{
  "num_hidden_layers": 8,
  "hidden_size": 256,
  "n_experts": 24,
  "experts_per_token": 1,
  "d_expert": 320,
  "d_shared_expert": 0,
  "hidden_act": "squared_reglu",
  "moe_layers": [2, 3, 4, 5, 6, 7],
  "router_score": "sigmoid",
  "normalize_top_k": false,
  "routed_scale": 2.0,
  "balance_loss": 0.013,
  "balance_bias": false,
  "init_std_router": 0.0162,
  "lr_router": 0.00115,
  "num_attention_heads": 4,
  "num_key_value_heads": 4,
  "head_dim": 64,
  "vocab_size": 2048,
  "norm": "rmsnorm",
  "norm_place": "pre",
  "norm_eps": 1e-05,
  "positions": "rope",
  "rope_theta": 10000.0,
  "rope_fraction": 1.0,
  "qk_norm": false,
  "attn_scale": 0.125,
  "tie_word_embeddings": false,
  "parallel_block": false,
  "extras": ["capped logits"],
  "init": "normal",
  "init_std_qkv": 0.0289,
  "init_std_o": 0.0289,
  "init_std_up": 0.0289,
  "init_std_down": 0.0,
  "optimizer": "soap_variant",
  "learning_rate": 0.00306,
  "lr_mult_o": 1.19,
  "beta1": 0.95,
  "beta2": 0.98,
  "lr_head": 0.0112,
  "max_grad_norm": 1.0,
  "warmup_steps": 200,
  "schedule": "wsd",
  "decay_fraction": 0.349,
  "decay_shape": "linear",
  "final_lr_fraction": 0.0,
  "batch_tokens": 131072,
  "max_seq_len": 256,
  "doc_mask": true,
  "train_tokens": 910900000,
  "max_steps": 6950,
  "dataset": "wikipedia_en"
}
Below are experts of layer 3 (counted from 0) of a mixture-of-experts language model. Rows are named router (the router's row for the expert), gate (a neuron's input weights, with its number), up (a neuron's input weights, with its number), down (a neuron's output weights, with its number) and show model dimensions 128-255. Each number is 200 + 20 x the weight over its row's rms, rounded and kept within 0 to 999.
Before each expert's rows: "raises" lists some tokens whose logits its average output raises strongly, later layers aside. This comes from a sample of Wikipedia text that the model never trained on.

# expert 15
raises: "a", "i", "is"
router,174,187,201,172,223,221,172,193,205,189,186,190,225,205,198,186,218,183,176,174,211,204,165,226,177,242,180,210,198,184,240,180,175,203,180,195,218,232,232,209,191,193,233,233,201,226,186,204,224,213,195,172,205,186,227,181,194,186,219,189,212,193,187,196,209,216,185,224,147,189,240,195,184,195,217,219,191,202,204,179,220,207,251,224,203,190,212,184,198,179,139,163,207,160,193,218,213,197,226,201,213,179,193,212,202,213,217,204,240,176,206,185,196,239,190,217,233,211,186,203,209,179,177,176,159,219,198,198
gate35,191,179,206,192,204,224,202,189,221,206,252,221,196,213,205,204,201,195,184,176,187,165,186,208,169,225,177,203,180,201,204,172,179,214,189,218,229,199,214,201,201,206,170,210,221,222,203,193,206,214,230,219,210,177,194,214,222,159,177,204,171,176,227,199,191,246,150,181,201,187,237,178,151,236,198,146,218,186,211,210,241,217,197,159,176,170,221,192,212,195,195,209,221,201,215,190,186,213,187,196,229,157,194,215,226,205,200,191,225,214,205,190,181,196,243,215,202,208,186,225,183,189,202,190,193,205,225,188
up35,214,197,212,215,196,198,216,190,186,214,225,206,228,215,172,214,204,185,175,179,184,175,184,229,205,210,190,237,192,213,179,224,159,215,215,231,217,177,200,215,169,173,198,183,214,207,201,211,190,239,206,203,222,197,198,203,218,171,194,204,189,159,187,216,195,213,201,219,245,164,215,186,174,169,202,196,212,187,225,182,188,211,185,192,189,194,218,182,211,203,186,182,216,198,202,191,175,226,227,211,246,204,233,220,205,189,225,176,209,214,221,179,165,230,218,207,220,216,204,171,215,207,227,198,194,181,221,207
down35,202,197,189,203,179,177,175,207,216,189,208,214,199,211,200,206,208,217,224,206,175,178,182,190,203,202,204,216,191,201,203,221,209,199,200,191,231,198,239,205,240,187,204,169,190,201,192,220,195,190,217,190,190,183,188,187,203,200,189,194,227,211,191,193,219,211,205,173,207,180,209,214,243,214,211,210,164,193,205,206,199,204,213,187,192,225,198,229,169,213,209,230,191,179,209,215,215,149,214,187,173,195,218,180,185,209,201,208,221,210,190,188,191,212,170,211,166,160,223,186,252,206,199,201,202,216,170,204

# expert 18
raises: "20", "19", "order", "1", "5", "6"
router,156,195,230,179,198,208,163,189,208,176,196,200,182,206,194,213,209,170,199,181,220,197,160,225,156,209,195,203,191,220,231,187,158,199,191,220,214,224,207,252,200,192,213,213,218,242,193,212,218,212,215,210,170,176,232,167,192,184,237,197,219,185,191,221,225,222,209,209,183,203,197,215,226,186,190,202,143,168,190,170,210,189,224,183,207,203,192,218,194,213,217,202,229,172,157,223,214,213,219,194,185,214,197,228,218,207,188,188,210,181,210,191,206,200,180,217,221,246,170,214,196,200,200,181,199,221,192,170
gate41,161,193,218,182,174,215,199,210,196,171,176,224,204,233,227,191,191,192,203,194,195,222,195,194,221,181,135,203,194,191,171,191,167,208,192,196,165,243,166,250,216,187,211,209,226,255,176,195,220,215,155,193,174,192,194,241,229,182,200,195,229,217,180,191,217,207,209,198,203,196,187,210,198,196,178,180,262,204,186,237,180,183,209,208,186,189,206,221,186,195,213,211,181,204,233,175,202,203,214,187,186,196,178,220,179,242,188,163,201,188,184,187,206,201,187,239,212,212,212,196,223,211,204,195,217,203,193,216
up41,155,193,227,183,181,214,194,213,191,179,174,225,202,230,216,178,190,196,205,200,197,227,197,197,231,182,126,213,200,187,169,194,157,196,191,191,167,233,169,235,219,187,212,210,228,249,174,204,221,206,154,199,191,192,195,250,228,181,196,196,229,220,177,188,223,205,215,204,201,185,200,211,198,192,189,170,251,200,200,237,181,194,216,205,188,191,198,207,185,205,216,205,181,207,236,172,192,209,213,179,195,181,175,221,185,242,199,158,197,181,179,182,224,205,192,234,211,201,216,203,219,203,198,199,219,197,200,216
down41,210,190,194,228,212,214,172,165,210,193,214,187,183,175,167,194,204,215,231,211,238,191,237,201,155,210,193,210,216,172,194,229,207,184,222,210,175,231,200,169,178,183,177,214,183,180,183,210,187,215,212,221,194,204,197,187,208,197,191,185,196,189,179,225,209,186,177,190,215,174,187,199,233,219,204,163,196,163,197,189,210,185,199,211,187,199,187,201,200,186,213,243,224,185,205,184,179,208,181,201,207,200,191,224,148,185,213,189,212,210,178,206,173,176,179,156,210,196,172,222,205,219,188,185,188,178,223,188

# expert 19
raises: ".", ",", " ("
router,180,179,240,175,216,209,202,194,212,182,189,167,206,229,179,196,207,168,171,202,220,196,171,218,169,196,188,221,189,199,207,152,171,232,202,212,233,216,219,214,181,185,231,229,194,240,188,206,243,208,203,179,183,173,218,179,216,169,226,182,220,204,196,232,204,213,203,242,196,212,234,216,196,196,187,199,176,193,179,194,191,212,205,169,194,190,167,195,220,220,191,173,212,165,175,243,214,184,226,214,182,180,190,202,213,229,202,195,244,188,220,172,205,190,186,197,237,235,193,212,212,197,238,180,172,243,216,182
gate35,217,177,213,211,220,222,156,221,185,181,187,170,207,182,211,182,172,182,184,188,232,244,219,230,198,208,194,200,198,186,168,178,187,235,214,188,185,209,163,201,202,151,245,205,196,204,205,178,192,157,196,229,216,215,206,224,224,217,209,199,194,216,182,211,177,164,184,234,214,222,168,199,158,219,194,204,208,222,178,222,176,180,226,191,204,232,204,191,147,196,211,191,202,167,187,198,221,186,190,179,177,216,195,188,184,220,185,178,221,220,188,230,218,245,219,195,195,202,197,226,215,197,188,159,208,216,164,199
up35,217,192,228,195,215,218,163,215,192,174,183,175,221,187,218,185,161,179,170,184,235,238,214,223,174,201,199,184,202,178,177,184,178,237,219,191,202,212,152,205,203,150,246,212,205,188,193,195,203,156,206,222,202,220,202,224,219,213,205,204,193,215,184,215,175,177,187,216,214,215,178,208,163,212,187,202,200,230,186,228,171,180,220,201,197,236,194,191,155,186,198,191,200,158,179,192,214,185,219,182,183,223,214,191,183,217,167,190,227,224,178,228,227,242,203,193,206,201,203,218,220,202,185,180,183,220,148,197
down35,193,213,221,181,205,227,135,184,166,186,172,194,173,202,224,208,208,207,180,182,192,238,177,196,228,235,206,183,180,215,180,204,226,192,202,171,223,233,195,244,197,232,184,210,206,213,191,204,205,204,219,201,217,215,214,223,207,206,206,182,227,222,179,217,185,194,206,218,220,187,195,217,168,204,172,201,214,193,184,138,210,163,212,214,192,187,213,204,216,206,221,167,195,154,180,179,212,209,206,185,199,185,219,173,237,182,193,204,228,178,217,193,221,219,229,185,174,206,199,179,195,216,198,209,193,183,198,168

# expert 20
raises: "ed", "es", "ar"
router,186,196,197,190,230,212,165,197,220,189,191,153,215,187,199,187,206,165,167,201,214,218,193,212,180,232,193,211,206,192,193,176,189,219,203,234,200,175,247,213,166,228,222,236,232,192,162,197,257,217,189,171,160,162,225,191,242,208,224,145,216,188,222,240,216,203,209,232,193,186,204,195,192,194,203,219,187,184,214,223,200,212,190,204,203,179,188,187,217,247,197,191,220,192,137,218,199,197,210,221,193,212,199,169,198,206,205,197,206,199,212,180,203,228,219,207,234,244,200,178,192,205,192,181,189,240,233,213
gate2,206,229,192,204,186,174,194,179,202,187,195,205,195,167,208,161,216,181,223,175,200,211,198,202,168,220,167,207,225,233,155,183,199,186,167,184,173,194,163,207,185,182,200,200,215,220,228,180,203,192,205,213,190,188,210,207,221,184,182,218,211,201,193,156,193,216,202,178,193,177,226,189,195,212,182,189,211,204,208,218,205,200,209,202,190,209,196,215,176,234,201,192,199,207,194,192,164,226,232,202,217,174,212,162,203,246,173,201,239,199,167,218,136,208,223,213,189,219,198,168,200,216,237,161,173,207,194,176
up2,214,226,207,207,170,177,190,225,203,207,207,218,215,197,195,238,195,217,201,171,183,170,198,211,226,193,221,168,195,156,216,235,221,203,198,200,206,237,176,212,189,230,211,188,177,197,196,200,182,186,188,172,182,196,168,179,186,168,226,180,187,188,206,189,182,191,206,202,211,198,189,229,175,209,190,210,202,183,201,192,185,170,199,224,192,215,212,194,193,167,170,201,186,172,203,189,188,163,203,224,205,212,216,253,193,207,195,208,189,206,234,206,240,219,188,179,189,175,223,188,202,170,205,211,216,216,224,212
down2,226,171,211,233,205,212,231,184,219,194,179,208,204,244,203,189,223,207,216,226,211,204,197,197,199,209,222,194,186,186,140,206,146,227,229,188,205,222,194,187,205,225,198,234,178,183,206,196,228,187,220,181,179,174,200,201,222,194,204,184,214,197,227,221,194,217,222,159,175,215,221,212,211,201,209,165,192,168,218,187,197,186,205,217,173,216,198,203,223,229,148,181,190,184,182,203,210,154,228,198,190,177,174,204,213,183,213,187,198,226,202,219,200,210,189,232,181,215,196,178,200,214,221,199,186,187,183,188